config = dict(
    moe_layers=[1, 2, 3, 4, 5, 6, 7, 8, 9, 10, 11],
    vocab_size=8192,
    beta1=0.9,
    beta2=0.95,
    seq_len=512,
)
Below are experts of layer 2 (counted from 0) of a mixture-of-experts language model. Rows are named router (the router's row for the expert), up (a neuron's input weights, with its number) and show model dimensions 0-191. Each number is 128 + 24 x the weight over its row's rms, rounded and kept within 0 to 255. Numbers have three digits each.
After each expert's rows: "comes after" lists some tokens at least twice as common just before its tokens as in all text. This comes from a sample of Wikipedia text that the model never trained on. Tokens count by the router's weight.

# expert 59
router:125146143143153152138138143155100113109133126133159119123092161113171134133114094140127119127155092098091136139134116113055101151158089069123151137144150144146158091125125142121145135104104154074099135136161108177124170151123110110129122117108150148171120095102114116129120107154144138084108103081147131119121139182138114130107154126150123141124136141098126115143093135142130136146190125136134145107099154112102114141080110104110121121117087184101138130122119134156136092116161086107116145129130105106146109150100061121138124116087084059153107089106125130116141132126123131122
up0:125142140131100151149147140144128143155128139147104148131113123119132122151121099102109117156092109142109136131120125144130149151142100116079092116110172117110165114078110186106131131094169100108113135148070113116143126108140119098154145113116147064124107139134125138105099150158101153130084136118148073149158150131121106139146147157131145085100142124089155104075142136098114111112113130107153156096120132108098113174124169139150108183124119123148155154074136126182068131099128139110118135157145190098098120131138121122099122121113136123160171114158177124115122139131120117109
up1:108139137133120169134135092149156116104153122129106134141136084167133147120124124098083164097147107108103134096129152119153110147114096120145138108179129084111138152155133153137123097119130143146125163141133157149106121075137137107125111112144130140115106151121117164136162133113079133125115110121125119138161175102135072093149147174129108127135123153117158143147171112115140140135127071102107140129151171172094092121146130136131144158142122127105159129069106141160103169111157102133124141143117103108094088143171087129141111097113121099146099187092143154102127172164156152104
up2:164113108113124102126128161101172064129104130136125132135167126150151144104129135142109097138143142178133108143137138095146155137130126122139146109130147115166086116059127119139124121041137139102135137113140102116129106097144126129132108100139081115087055122117098104104085136120074145113131117132122133126120131136146119156110120116128157131068134129128118174115122120122147105141119087138146130109115104113103117088091138090114098156109115136141140177090110107160137170137120151138129135151153113118100087153140109115114096140131121103157184086100116128131171132089129117158
up3:113108134109130136120126106153096136151130128078146105108147098126160152138115079120111133116135141163098104090125132173158122169129115173146126119147156120137155149136159099119096157145131130123133168105138194102120127132112113157148134133092098145124109135141154183132141141110117163072131113128137122100146162101135105144132130151139144103153140137187131161101138145087099130127135135101178113069135162139118135139172108121137174150115160156132151129058094089135144166086117112091137139148139173122133100144130117125112153162162113089149128135104151155132142120091144132152
up4:121115147120158128110163125132150140137162134118154157138116115091111121130125092126109130134107120095120159138137137138143137117128181140113127146102144161071155103066153174109125122140090109175092107133143122142090113112150120143096091111127142170113117130165157142105162145136119141156161113137141132090125168165110134127141126190072146081169136102183137140116111122155170144135138138088138077134093127133129105121117109147119118151108088159104128141111107070115163125132087113144149143127132132129114080120147165141145171136114097116140107142122102164108136150164123160095
up5:107101107107151130117137107129123121113136105122155103143162129125153144110138115141101139133108119129134093117138154142098120064122115126131129119135136164136115166097132133131096128093088136123085146080105173124107125120138166099087121145165146125131158121129109137085179145091137127135132131131118162118133142147080114157113121106143158093161136112098163124123174152096108154118109144114120105088135162093201112099134097187129095127166127119151107111164126127127144099164127094151159176123079111093152126151123158101152091177115112126154166127125111153122145124115175152144
up6:171132140117120151107123172144142123157120152107168125198155152145101116135140122108147136145111167107113121129140118121170106153111132087141145137107114189104150093107107171114140107058168120109130155122137103148120161165138141100182130109134127174139116133115125121152115146108121121136133137141078151162143094147121081136142137104151119142159164180103136133139124137150136106111137134140106143135122120096143084152154116081114150110114142178134170204127109089167119121133156118110126124131095111124151189137122097146126141132096111123135112135144087102112148131108147123128
up7:152107145106098143096150154112123117083199143134148149107114133095122148105141140131102144108148121093163133121132147138123145137101119096137064119138152093142093116121110164137151119150185115109127086097137112120118146119141139134140139107109070117071129122191131133112135124133146146118135137140111149136101171169118110156138097139149134108153103128148120135145135135134112176080116116143140095094098113144080145117141091095073119138133155142136093133148131118143128141159117117139186149126134155113082135116118130139145076090153108141183125122106180101143124141117098137091
up8:096148166113179164096130131158121127171107143098129134172117149127167145123155134122153159112130186146122120120075099088159119135106108095100148148136133166162154117146140137111064110116109118134109134149174118153151106156132146144158156137117123137124105172139117120134123116172136126139120124152130154126154112181175130116122097119133116129132130126118131139081138123118141111144047115142123111137141100171134101110141090069093178105116141161142106125106132138129118093137107112086179117130130122119118146132111094154112117126134164141085164169126118117116117098160128157134
up9:143146122154122103111162136110121124151126116136141139102124124110127137172113123095122120156153091118133129120124131129166148115097112147104079093134141089138156113072107127146147115158152111102143111149115141122112050144059157089183139110124117125145114138152128148124179150139147076130137113117122143124110138117101144111133071146100128093178082127170118139111133152133100123115099085121118109126126139141108138082147131102138092123144112118132090158140159116182075133119144164103143142136182163134129090129155163085108148099146111129150108113080119133130137139145109148122
up10:114174173136149107146118130126072159130090137142140130100137103100110111133125156101085135132132167165119104129121113104121120062140147128144134104175134118159165123089134131110155130136151125135145114111134164088087106145105102099160112153145104129129130100142092125139145169172109139150140112106108143105109100118149081117142126108118108125100108137099176122161170075148130139136116152100146200092098139141117159135135136181108138100111131116120114101140155123115149096121141117150118107173134124143120115136098107134133128111153163107152074134135132141105162187086130139153
comes after: " ", "–", " (", " La", " de", " De"

# expert 119
router:117089127134130141092128115126096143143088130130133102088132162142102150119136101115087155123159161108152085116101094111145140146101122115097117100112102171139125101136127134146136081155122161147145148133120093122139123115135159119145125169117064116150155122104123119132146125145144077170159122102126139128135101142167092164120118144136156165114160155138127121159143128110118158096129165118165107135153148145154141148167151114093111122093132094091169111103108154088103161056161111115141118114162147142136098162144065141159115114141115140142115128095127072133147159104115128134
up0:086139114146126192128133124128100173088105097134148106167134162117108088126152084140128104146139110167128140133153115136136151175100143126107108109137109166090092129124095136094129089102131139094107128115135093085178155132146141145125101140103138129101069126132059127103156136126141123131101137122103134141147150128124168157141115145096105133136135159081124110128091179100126157136157125137078117140142088087127106150100101124170127126155113133090149090132100129122145126135119144144068105124110120118153140123148110127097094115124143094129148128106119162130169097156119110104
up1:139128099115144108136116156142164123171141121138137176118134118096160136129128127114113159126143160159144145117163108118151056154070131100120109094123140089113128128120093166123109166090132118132149154156123197109144139127098144150093113130115123103113148121157147176150140115098103120124157112127111126158161127114116080099117168159141147166163118114118151125166102147136133132113141111119094159138139172065094107150139155116139148129116104133124136165119138146159074149108126106130133153105125107123129131142169103091168114098120096151121125190140118116120173119149102161115
up2:130079128162152118113157106150091092147115135126158158143187130121177108134133121143159149131162138129127150109146136108143134123119141165118149116173128099116091147092138115130122101150129154127144141152119181111130113124136149139074112165159129158095114129130104134145075090134128146096161138153083141122137126098120162116112147125121120156116099114111097139161101097094122148137106160119195115131112149157148104064128140118153090133153132110093112142118134097138105104164107126140150117141128090121140108179077124114143100161165133087143137126081127150120092104119119094094
up3:158131147112129142118144135140109169129151116086170121132137132123181138103117078140130108147149109132128113159174142130161129128120151166105159078155145112107158129103128158140132168150074117164101124123173116136127180132134129162152141143102101112110112151143146163131113136102144120156153091127135111156186165118160089131129169109104108102129168101168130143112106193123124130112152125110121108141168136130130120100160151098126137130108124104136117123132122127111109161096130110099148096127122151135145111120084159106156108166173116143158171132079163124111146120105149186111
up4:132130151143113128091162146138125142121150097096182156133108108127136107147127123121121119138111131111139159134174100155108110104124133116133114138114140154163084081117155125117086088112129157107079123192124141082125101143110111131140161124132144165140152158140165109125162138158143128162080132160142117145108132144111122145156104111148163125180125117174140124094094143088105103116115115137142092143121161087184136136148151161119128111107100117129171154150132111094167092121140114203137147116166124122120134147106115162090144117091137097135108147145142160105147100121153107116
up5:120098080166142093142119076113162134115137147108125079110147083149149149115127136094133138097142161144129070138124148190142160153122133144154127163176148161126148104131151117145095160144108124136126096097124126103150136069094129118144102122117113135153172138126111186150146188122123099157144139170161153110135143135119119124110110108127133134141130103121109123131145135107113133110131162129074109112183164122143109104135157103116141134141114119140153135136136171136158114156125175160101099109174133105109139111144094127144128184110140090119164120143099136112139101102157144140
up6:125132177133102109113126125141138132172087125120137129156140111124093151088137144136115122160143128181114142152116158107129090143155147111153119137123077119162137085086106113134093134102154094163173139112103135155092140114110147124195112134128130169186140096124089141136112144128130128132131131148129131142149086143124109134102136127117123143117134125122121116134098131144096115084129118169118153149131121091146130172090141097096132124130165175106144119120133177139102125147178141130108108138089107144172126124147100191097137112113079139103132091151105123116108096139084085166
up7:162131170132194125126084084139129109130133147118134143121144173100107116119121101132114151097096107129115174169086164131151113112099118158184119142116143119115104155094131100126146108164160150120144122141101107127143211138146153154146153104116113143104135119206136146128141138127122122147112139080162145159121144114115125139098100083121120090162146150118086122153145149130128164084150165144121121132135141103117155117143126130106125136085143110111129123126161109107125107137084116154121133123113135119090122158145117137106133124112120128091106146109191087119115123169173123146
up8:148087171099167136109186172145119118172106139100102136125143077101125112148123181126149137133116090153114138144115118105105117105134107120104111119099123161119159119172097151123117113151141129158122110128155139148126130147109094080140147109109170094072136100128123119110159158155144174101128128160074126115113114151143120096189095101125145132094127088131114097105150074100108117155109175091136116120157092119144092121129106119119099148125113134130149113126135117146110103135114124119176153124063145107132135138141152127145122110125192115135114116134110123143144140155133121161
up9:133135152116140094108144131120122108131114167154094164126122105123099137130143131073153142159131167120141163147128112096147140110134147094113135114153134123173175152087127136128134136112103119124126103132158163103083126124077123152088111165096116126155093092112133140137156170141091149119134114076135095118092118155110114132106071128140111097134104094163123181119068161112111121116125117103151122145111095121119125109125124143122126114142136175122116141125140151108110148134158098107162104136143061111091108148103173106133115133120103072122161139131136150138086130153093151081
up10:112136124140170152145131164119154101150150148106130160145110094072088160155110099151149108140127131144054106099115139113145114099107129124163150115152137147148116124094163157159111175142118121139124157129096138155128126149164127100093140164121113172132122145140133133090129173148118109120138109108130130089099138160169114177104132143132113134159138152128148084166141115112131135122118145125153160157133146148103103105136119197136148089120122109152120114140115137130192115145135131123143100154081115124109127113130121145122120130150136144115089165124082119091071147149063147136
comes after: ".", " that", " which", " it", " It", " he"

# expert 67
router:130122087115155155125115111158117096097111145117175158166132112119122102161147141146120113125086127122121105089110158088100120140117129161151142104177160086135162114132175149115109154162107084127112109134115156155171155146113136114144135124145109166118117097128148128131132084123134140086157101159142150133136114118121154131135100114131151103109139075183089110136108123154114116094105115113137154133160112108105092113097128108117136129116100100140100149151133123130112136150155175106142132120143165101150129185151186128157126120135103169142125080163123157172092130096158168147
up0:103111139146108167083152121139130151134161115148127088149128141106167125158126081154141139128125110150147095125091123139120084146140143136070096102103140141101117126159115171104105125101106112132113132100126117125142127149144159155157139103131134142121183173105107171135124082113103138116103163102098140133164105155154120101168110106144126151177149121135117127108133105127137136138082114117131126143170136105115106127114106143124127196149165131158134126128135158154134147067083096133090139146087160125112153129138104117172093100147113128146131133078093179114128149157157103135
up1:130104150078123131104130169139174111070141127106128106146105138145102166104140105138119173134144085162145117110099124119150086162102125126125108074162138121125118145122136168110131143125094167135132126175091144106122128138140118112137158139127112086136112137107156143149135135108140170124135123136103108141098166114117110119119161160174105115060139153124175156174132138129118106129120149098122109113185163105125122108153116164122109121160144134105140138090111113157126138147123112097116140110123119126165104149143093158152102102123118149152120148089148137105121194114138142054
up2:159144114127159115128113179144116113115114125123142162096147108123154115101134091118168124120134160149065099116135134116158119117111162148157113115130132146150134169073154094085171121130113175115118095119117126113091107116152111104117118170120164131127095127155100127112107126085127153098151164128116158096122109136081102096138130155145106165123100128137121149131134129148118123135150112156155129141120112112098133165142153125139118131098117122122103143150097161121096131131086143096108129153175114137081108134090148138082112133089173065135153107175128149114187113116102088128
up3:126092118115141111125150145138163125148102125097186091149148138119144117142143114080146082173118120118136135102173137156118108181126092162146114096161165111139122112122147140147153131126128158170159137065151151142162146143111129182153135153124107135098113142123146133097140088169136166083116116145150103121160155144120110151117101128111134147138079145183068148140140163139116110115147125140126108138132159135093119138104113125152171129170155148145115130102118121129131124136115122100131126104165126098131123140152105156146141137165114117169183126118177128147133078125128151168
up4:106163115084161151108129157126138145127141137090175165112158100114142121132165117097121115145104116094099152112176133165130113109114148098148154120117148150093146153128155100115136121138125125090070103178112145086114131131132139180117136142134174073152113127172123119158118103144127154139147132125138132093113106200107107094128150125160097131140092087151137132105129147125151108124162105112163117121086127093129139124148160153165146092075122133139130142128055160099116146129105150123118151112150128160116118110111157141119133154110144129131148109131150144120105100088146137094
up5:156128077147155151134115095134098120109137143111141072187137130141157180097171148083110119132103119148098074134157124104151126095164132114149122140148115152108089156150147135127151142120108144127107103105116125135084144121151141110124152148110139085167096116131139129118121106131137118080117134113103119132129113133135132093125130098096148093130131141055102121115147140153117082101101136114098110073107164158104141089115129120163152098110135150109151112155119121135127135105163109135112155122137140119188133116119133121184134102127094102103144130097106184144125122096175121102
up6:154122111141107127156151128138111147107103162078141095147129163176110115129181126148127128133109110119082102139107156111095077110131136074127126121126079120134114121120123128126100146121143122108108114143095122103113160095123135108142094141148118130139092102104111140120120080136128101139148140109122137172132086100123110098126179133135076112115156155146162102126117148109126102122134181062116133112145130154121081182101134111133139098129115169086151118110128101140154105145198133137100131148135134150192152130126088148166157115110099134101118104135134127144111137160130093105
up7:152128119161130134136094124117114113113169129140146118125126131127114115149120085171124112101110136101100102126161173138105103151111144095133135127073143112107107141106128131115156141135167134085155136139106092139165120104096140137083077068148118120184103103156133123119144088129190115099121123145143118168133151146147121132131101136101128099160162144129140132160113098116127140108126129108114114137087122141082189132094144107155172135056141134141101138138140120116160113144150167137144154123119122118152165134141120155115122150143134086113132158205158122137160132164119101121
up8:108100199093175148086137132122116123161146141156145122168125131095088110091142181136154163136108172198110171126122111098121126135093102149115151140106129146193116109123117132136110116144128102125102090117163164127148085118122108114142122111114152110111098112120089124118145159148156135113099104145106094103143094160174132105102176116131150120109173101118143114073121128114140104154093104146118143151145096154128066121131089108089143163158136140115107111145153156117125143148128123091128117126124141124139130136129107156117117130182133114113105109144147120116111125130125117139
up9:159161137121124140114129120142183118131115142153152084102167137097147140178113166082148113174112144128177171112106168089148143123114109122164113145143126119110128087081125134142141149136141138105154161112166127141133132149128137115149116098104125111121112135160128135099156153138103129095143118105098083128087161163107132107109100135080184106151097104153099174124101124103127128164125075166118115109141146154115130109104148130155155172166125151141132145118126150155102143133128126078105105135115147115109157132168144087150144141138134131166149077139147155107117099156111146124
up10:113157115135165147089114122136151116156123122155108139169137163101119122134153134131123120119141165112132116105119099111109152113109150094115138138107171114108159145081145149149158153153158129088125133115167130137098129151150101147127104172137131137124125147089101140092131154149122149122106149150133067089121088113182151157140120146156146138180136141146145119168146149108142157150124147133185146121114119134160159064152109114116151086069120141158112143085147145108096096138118098149158111150088108123087157108098142135134120107131117086123134167111113119142114108142082082117
comes after: " |", "|", ":", " the", " in", "-"

# expert 34
router:136136112139136107132144159142155109131116155089168163123186130133112134138135113134134131121112124132074163146095140107085145129117147113198131160137160118138136146168103174090119110095111140112146108168121150170138172153136068167127149125117117087125116127114105126099137105111130103106099122139153092139123139133109103114104174160133154120114129135126129084102125085137147116164101122127151157131119105129148149141130156129145178118097124185139165158137111121154150123133136113101138135153159166144139129165079128120077101144159135077188163115103118101112137143141117127143
up0:116181160122095163125142102119151147099111149149132135176153176110078143110123053099119131101144116144138114138110101154135151130142126102101086113147112136083108085110171112130091067109123097123112115147124122111123134146144125155170122108170107124147106119111127166128145149139091095149086150131137116144140132089119134160128104138142160115120099122103149123128149159142126117096130108140126117136147101096121123188142150108126172115157108170156145114089085132119108107151129160168112133102118107090119176087121115131136135132117161119143160155143150155123145080158100127135
up1:124159130095125152098094099115140105123189121168088141137132116112184106126117088152104157098114164129164138116120149101151102116121133095108084083095103094119143173147132181135113089114134106110111113121136120143137112128177134126127115131162196110113111160091126139130102110124080144130090152115114149107114146124151152120129139166124101112104162143106167086126165118112131165161143090115101121147155104116148126122104130137111113152151117141102142126146130124137091144122138109106105132119086095126139146132156133145167096093131088123171136169131155151112151168165094111117
up2:178082127094125097144103181116090115147102134104110149138179123147126106117124120085134111116126168167123112105114131105172149123151136161123153107177129118172095166102167100148108103124171142058124113160124126117137125111165133098129149133123129167087075112119127147111099157140129137085138133116144155124112117110147124162120124181111115143124150121097098174153123097146127095108155085109154154151088117097118098106107127144149104134151142149173120138126111151140132159129125143126125132145124062135130106138136154123144117133141142095140111124136134110134165098102135075108
up3:137092144151128120122141129113128157130089095088137120124133117095158115132135138118114120112159129116112126116145130119115135143098142178133108076139140164098153132134111132162127160150126132132158149112097164124148165147121119119118129131115115115060112147129147122127132112138162164159148111133132101143136152080147134153111098113123140154114139181214155143142148170115118129146146173120138102107170130101149100127144134131154139152120135153130127154031091129135147117150083098112150129104094136131150153112120097146132108117120112126170188113101164169113151139150158119075
up4:122162150105188157128152145121114179128122160129161138124103144094131092104093114148124125138132143113115140133128128141132150103101133183157123103117170168134122118135166135132136144116173135172145150107163147094088128116173095146109119133155128152110130108105096120144169152129113121148113140138098127135080136185122156085139178156105118198134121108122128119090121139148099111097164093142160134128094140118128132155135112123141109126079135131144136129111098134137111181099094099157168147125124136143140090112109150152151143140123085157134092129121125169130158128089166105098
up5:115124132140125130144106122130119115160136114124125119112165091118128146114132095142155148102129116140121102134139170148146153164117148109150117113135119121067081143130164111095136125107082146126140104134113124064098131095123106099107153147126148181148143106129133107114146160116085190116132155120131131119107121113092094063152130146141138117143180154155145143123160131120122109158130123090099111121159178143109167088126139137129121168115084140160149159174117150126134195110131117103144171125160162111134152125137148091154110167121150099116138129122109181139085138112137097137
up6:121107121112134111106144146120161145141115122086179132203146140159150108136137140115158195139106103157089132137114117105175127156128146090129127132122098152192195114125102141127108130095124128113134135133170135143088163173152148131158125114126140139152096132107135101143120097136112112106141126143154163135151108160138096112147120107182109119112147159135095110083141127131110121092129169130123088154152121142112099178095113087092147128108145164116128163135116094146113132101125169108150149126111102131147182117116121155103136113110111125144116111152132115098089127150141129161
up7:150076109159116151128111162110127102143157139129097074104123101088127116165102112079089130107156113080123134178150148129122108155107091099155110107083138090129121130101141143147167110165121115128125143091135108132141098128142133132135092151157154132127103119091166145099153111154125142136113118103147136130122167085161142129109108069121096126136119136162160112115163096136140104124110141136166138106149114097142170157151134103138120137106140174139110154141134142103096111148075119140131137122095091098142062126144100096123088100147097119096123166135152128161124126144124151110
up8:111128180092162141125136114182162117158114135104089131149095119103151107131149167136147167153145131167094145127100080093118111150117109136110123135098131181175153150153109124127110098129111094125124092131167091127142120131139124116168132113124102132115077120138139095119155146139183188140109116143113184095152118177129090091117137143133131156094134141112177127070114137111116098126078114156138149173118106136132116132094102111119126133135138108148091115137155145123109106163145159124164119148136126112139136146122149176161119143147132108105152121145095129115120150154112129156
up9:113102140112153169117173175118160126143110118156163091096124133134192109194152150110131091176105088124151146157105110120149178139102135172101132123129119127124188137123099141111144143135157132148174107143121142111163116125153123127119088101118130123154126107097132139114129170115108129108184160122124152125109140150147165150117117160120124124138108110126078126100088100119144121135175165122140119105092112120105105110115141163080115117146130143104121136103153137158160179115115115124159119146116146121114105126161153103138121118098111126172121073098147160144162125131138105140
up10:122148132118208132129128149084112144154121178131149126109083095069102099144130129160107146129122115110092101088092101127137126118107112158158120099105125152158135115059161119148146143100152131117126126129146151126102146141156097166123118155181120115095124173134152140162172105127175159140119103116101113133122127159160117129161111143118124131123134170151173117111158109123131150143141131138128130140119133098145093074135141124111120132113148133125120134093134117128135103101098130162111155142100127127132072084146086140126137071124162138183121117085143107117127089133123113118
comes after: " ", "–", " (", " $", " cap", " c"

# expert 30
router:143126147161133120104134147131110150089111090109113099166142160162108156091154103106107135108113109149156099109109122142132124107171109107098117070145113160103144139161139132138137087128139127158128176141114102117148113115150168100138153170129097103145141107087128109156153123106142113170120177107102142108144112125101138139154135137156132148132153124154138136113146100125153141107086130169168088135170150093137114143173125141122113140113125084118143131111059135130104120083109089166119109110153140138152097136119102079127119083120128128109116129106076068163161119128130125120
up0:103130126142088137117121137137205132143207123146112097157134156115126095166115110140110129117111106135173144139113123094096117095158124117093099086129145127115095101109091174133142068120111148077106097153091125119150126137123146103117138132115143088125091083152119122123126126125126101112147166103106142141128133110169124158146074151113101159121114129115134115109078111113084148148165116133129153138157106091114109145133109094113129122143112125102142123112112143113114091138138162149096122126149128117136168133054134123146093112120151148161119127126110154080165143140111132101
up1:154159137115100168121150129140137110114128129147123167149159077091153143074123072091113129152149145131154125122153124106159104161122132135119130099128140108100152182139149160108137162146099143171130139151134133155152195123117141159127122177126080139099145164137134150130125169092121192127136104143132154149200174117107093133081136160104127112129111142129135119123172159116177127108114103111155112133162131100138153096165130128122113137135113146096123137145145151125107168130151112092119160114108113132137088132137128108152108112153117141136106146127155141132135153110157121078
up2:167099110148133130113164143142120105105095127152172120118116154156123130149128108095131095147132156121095142124080082094122180123143180190125153123114127114110137122099136108143127111175141125115126128159116092059145069146129120102082127132144150088083109123121129095178097094125119128146161145096126157107126128127122116099110123130122115149126157129124121157142103126110131160145143100123121142168122112134169064119135126119115091146140160120153126121125123138124167133133078150151139122142123129124115100091124090104097130151146190130144185126117140151112182110112153124123
up3:118136154125176140107104163153166139132097082120157103144123104158136137107093067160128134147128091128154133151129121133142127165128162147114131102163172118142118141117150177153141114159143141129170147093156136106168221128087138146133140152122100132124087136134135158134157141146118148139135113130149148148163134150133118141108108142113119100104180115174116133155153143095117138096121138143150122135143119089113103140147148123149157121146100112160136136099105130141151145079093137118146161123144122150169170133163125094138112134172108132156156131090154119133148069121134162096
up4:094153121151168177132115145149126133165093148092134131134144152123141084116111118069122153125082112135134138091119107157159113099146135106136098160112151142120123123128150128137127114130132133166114114147120095123114143124150111132131127144083111129137102131163162153137147087178120162160171122141083108148086122161137119123165164171118106131111115096116113159128108152127162143123106159102161115110095114055166138145134121126158117066112113115081147144119109060155138153128138110163162172131107129144142092120128104128145139105091136143122139140104140143110101133093152148094
up5:160152079152083136129111131125100149113080126078144096162143154158128149135118106080109133117168126148135125092141115137099129136108133093125116108163125106103155131119127128151133133124119124132117145146093101125116171134150122097113127141099117137155111143125117135138117169099110151120149109124126125189116132090109109079147133115111154094137138093096151169139162149138155124122110176105119098118156179144152113111116131129166112132161144152129141132162113102158118141119137135169122128125129134147152097160140066165140100098153134140075190123103140186136191118128179125128
up6:129106138109185153111129106138113121145107136115120099187161160110142117157154135143139134128124132148128126111136111143147086127129124080145164112122108151168173113099117162121152104103128122125111146127136092110166199150107104117188151138144140124098127080118089151131139141140126123096159067122112136158111141102133120126125161167122123112105121181148140137102111125177104166110134108142129128087102157104157103115115132094118157155163152149120145148137130111103122157121173125097147103137094060178130150121154123164164161131110121114098134128170107125123124138121132127164
up7:144087131134168139139104129119080103121067113099141155136107126109133131152130112137121167115120150157167165164099121090139152114098121105128103141110101121128101171133121139124149126166115136139184119072119108117109135147161129136172149125122110145123087099144120142090111098158159156111149132119128140167106157139101143141095101103140118100155126175126088083144143117105155182109138167153133098106141102095098138149139083132116123168109118136124150125149163106095146083122078095136166150125148125114139094102142134130151138121124113141095129162115172103088113102141154117105
up8:138090118091137139130096119140101068161114131179114185141167083157114125108116139114126129142137108155125144138121132085130134160077128143134149148127096162112142098137116153116111133150095121136115136162130150156114125144157114093104134110100126115155169126145132142128170130142142141126117115121112150145178133177108105117120151139100205117109122155145145115077123112123113119144048137124080133170104086150123115128137149120144136156081127125123116115133161155149085094120117128142105133142121152123138137161150135159140108134139118083145106112174076166135144142154113095159
up9:127132150132146117146133131122112110136108174138116139118145165135063106120142193137110115116104106132099108103127159130111138165140123134137152118146072113160173117114106097073136138143122130106127116171102123098117118100075135133099092086145160142152142115128158136157125155105150137136129136144062129145122173133075163117149108107122089149104107075125130147142139137139114108144122158122132106154062116135091100083099123137132133118142131120136128143127194118141133168122138147123143119149145167122150123084081150123131129116091162115145141087112134184155121126136101123136
up10:118130130144171176142150121159151131173104114113121189159103124104121068144126160165108146163119128085120140107143089130141127134143154112141142098122150130111144129076117121139075110137160130103197162131128129136077159137108144128098105159155075139102162120142107123106155136144103111133112094128125074098110097138142153095140142121140108094137100138103147147145109150118149179104136134099174161120131097146156105156130129140126118102092094136117165175141106140145149103129114097127154169142113143132132098142142104120156127101132121107163095125122118135082143143151115146121
comes after: ",", ".", " It", " the", " The", " he"

# expert 3
router:112156113146157079150122137121155081120093176145117123082164122130132116134156178163161112119114150135126176097135146077119131120141140156160147149163121144113110122100131129177116162104112153097105102131134114145105163131086107140152108150150136107149117145141115110135120127125133145090105110116154130137135115161150116148132113165142140093138102190085183141121117155120122102154115115141128175130107099146116129161074152124088116120147143131133106135136157119177172127155126136120166143144131078134100096122104165128160101127138108107182147119156122144106124134143171128172
up0:095114144135116165132154117126107141087141135157131126132128107120117138118149117083113090137105140157121138145147131102119074102126111083076117102114141166092159108093114129107098116140158155131116096127128111077114170152152113137123139088120142100143087118142119139161192129164113156136136147143162157109100186125127123138151125072163150126090126144141120113124178162120148128126117097121143134154139085102080098150107141135136146112127130169165144121171108177138110124127132161163160129126151135108156151124161153111101108104077130150135142141152097171121140130143122081140
up1:127128137149117141126102114117139124095171137123136097150134137158120110076141138094130113114118118135152128118116123113149096147129146099127098109156088108106100140160108138121089116139106140137119111103105150121154121111132164106104112166134155145122139106177133182169110151135088178108095133135145145121127167111092100111084115140099131177134118153135191115144138106096102146078163084164114094173147125110120090159143146104135137116169142099117168124111137086144127148103150133161110115119106146106156088146133128161166096122136155155142119139129133182091138101169141147173
up2:149147104156141134144116142118113106112101147126124137119138119084147148089056091145129148142150158114140141127138124121155158155118165148120162105141146112140130093133138140109148121094159136121122073064152132138139121127173112116119120182118153183136091091132105118135093138089095115114125133114124076118130122093131103182126124154126074175118108111111123124092105114112120153141144114164161118114144154129128134096125153100160111151123104153134108105145123088088150144134082146137164149146087120118103125142111115183099126102124119118117150137158090115102126069095135096126
up3:134133131133149123104125159164132124174114135104136114098111169132095116178109092105148104146128162171152145131123173123128114132143166130113141084145173150113168109088118133142152107149089133157151123140138140099092173140120150145165127129132165112134132136143174127136125141114080125160136094170130134142171123129116119172140151143161135100145150148148115160133121164100139128136140152098129071141151115123153138133132115111093183130095150114145139188122135123124134109131120105090183142137128099128144155148106099135101103154136159118144176113098134112141188061106137144122
up4:137149166113147102123129130130104150127146108136130140080125065160137153117088096105126108137095105135105150097157142152116108110144136120171125135133151159170127134085126141147171130107127118135076145165116117119116122139099121114142154149112114180127147138146135110128155097136142156122113120175100150121076106111117129128155154116115121146134114056139136173143114120118167151148169146157164127109077133102149161138121133108123101104130116151108116129130145090098143169129096155167105134125156174140132095079102109194097141125109134141117099142105161169106103130106147161123
up5:114150099127180122129117142114119142096141135100141079145110089140158139067154152102147129092151128173068121169166132105119116117137124110139153177144116157146091102126175106154125127124129166110136103170120140093137138101132139095140128127138107112118120140096105103102175136143144159122117139138146155125106143158097089131130112114099136142106136152099141133154175152107100091145096160097118171115144126147147128096142151157141130152107109139137121084133100145143116144099146140163127130125130139107150186100164121160109139141100143141112115093114103172138176146137160065125
up6:113076101163155116103144146161156128144104145116162115183148141143131124151138139112160149139145141175103174170097137122137122133124104110138118164101090155144215104143106157144066147123102119102102130140165134134105159128163137129179084137149137129142114121110112156118138109127093146092130121115123159115139097144107113130154120130141115100137134118145136100101101104138173133144125162120130109143177114154124089130090117121116152173140133211099119127126131095129089116127152114104163131132137098142136107106137146126135108062129130156114126119153106137107134147117135166152
up7:193090112127164202120103144116137103117149133117132146139143140121107105158138115125146135120106149116121131133162160154135103131088155153155143141105130064083130120150143169133151138201119150132180114109141172128134126118116129135169102059116106100132140090129108119106127126132175152101116126122101153162109126139110149118115158121146121116143152143093114091143136131155138122100130122138118115113105147113117176132114151089103120137114145162139143128168167108141135159139159092177153140108153152109145136120122107154114115139145153135154109130138194119119082123137157077119
up8:110127190078136157127121130146122113147157137122193135227119124098123115114156161154110146148136132126106104134134149148082127138101104157114140182107133165140124124161114096113097106152079094121124097133145155138152077126147120156115103132138106105124118146123112114090124167167172150117120114145091173128145123161138119090092127119052152118142157106118155099116121127099147115123084131123125152164132094156119131092125085111086124135119146134149117090142118125113116107134114113108145115132148156108149174150118128170121131136132146109135105125148125134144130147114125109153
up9:132133155140145118137117170120134115115116128152109111135147170125105116116156149114088142113135089168107141118145124125170113096144144115142155104137125064158133138100167115136148164130133146090163128189132151151133099135102141159188109073142135114154122138113170111147140155118179150142117113123130152150118116153112150126115084150144133127185111126121129140103145139145109115145159105134145109154090082182059130110119101123144164161152137130137128176118134132139106133124183132102115129146183161108139086117126172127134117111139136090101124151121100132166134135143111083116
up10:124114120116097112149119165094124154174155101150161149142132122143121090154166076162107118157125152196086101085116119117123093125130127109182139146123117146141112111077144139146145119141154105156158111099085138114129123160111113111118120150158115156152159140153130133100143126131136112162113115181143109080146137105168146098132140101152078102120116158121136112107156078155129147113144167131175164146145093107094135122141139138090140117142125133119108153149120141137121103105089124111149127150147150130149141112119105174113177092132134112138080112142127142093149113164090114105
comes after: " ", "–", " (", ":", "/", " $"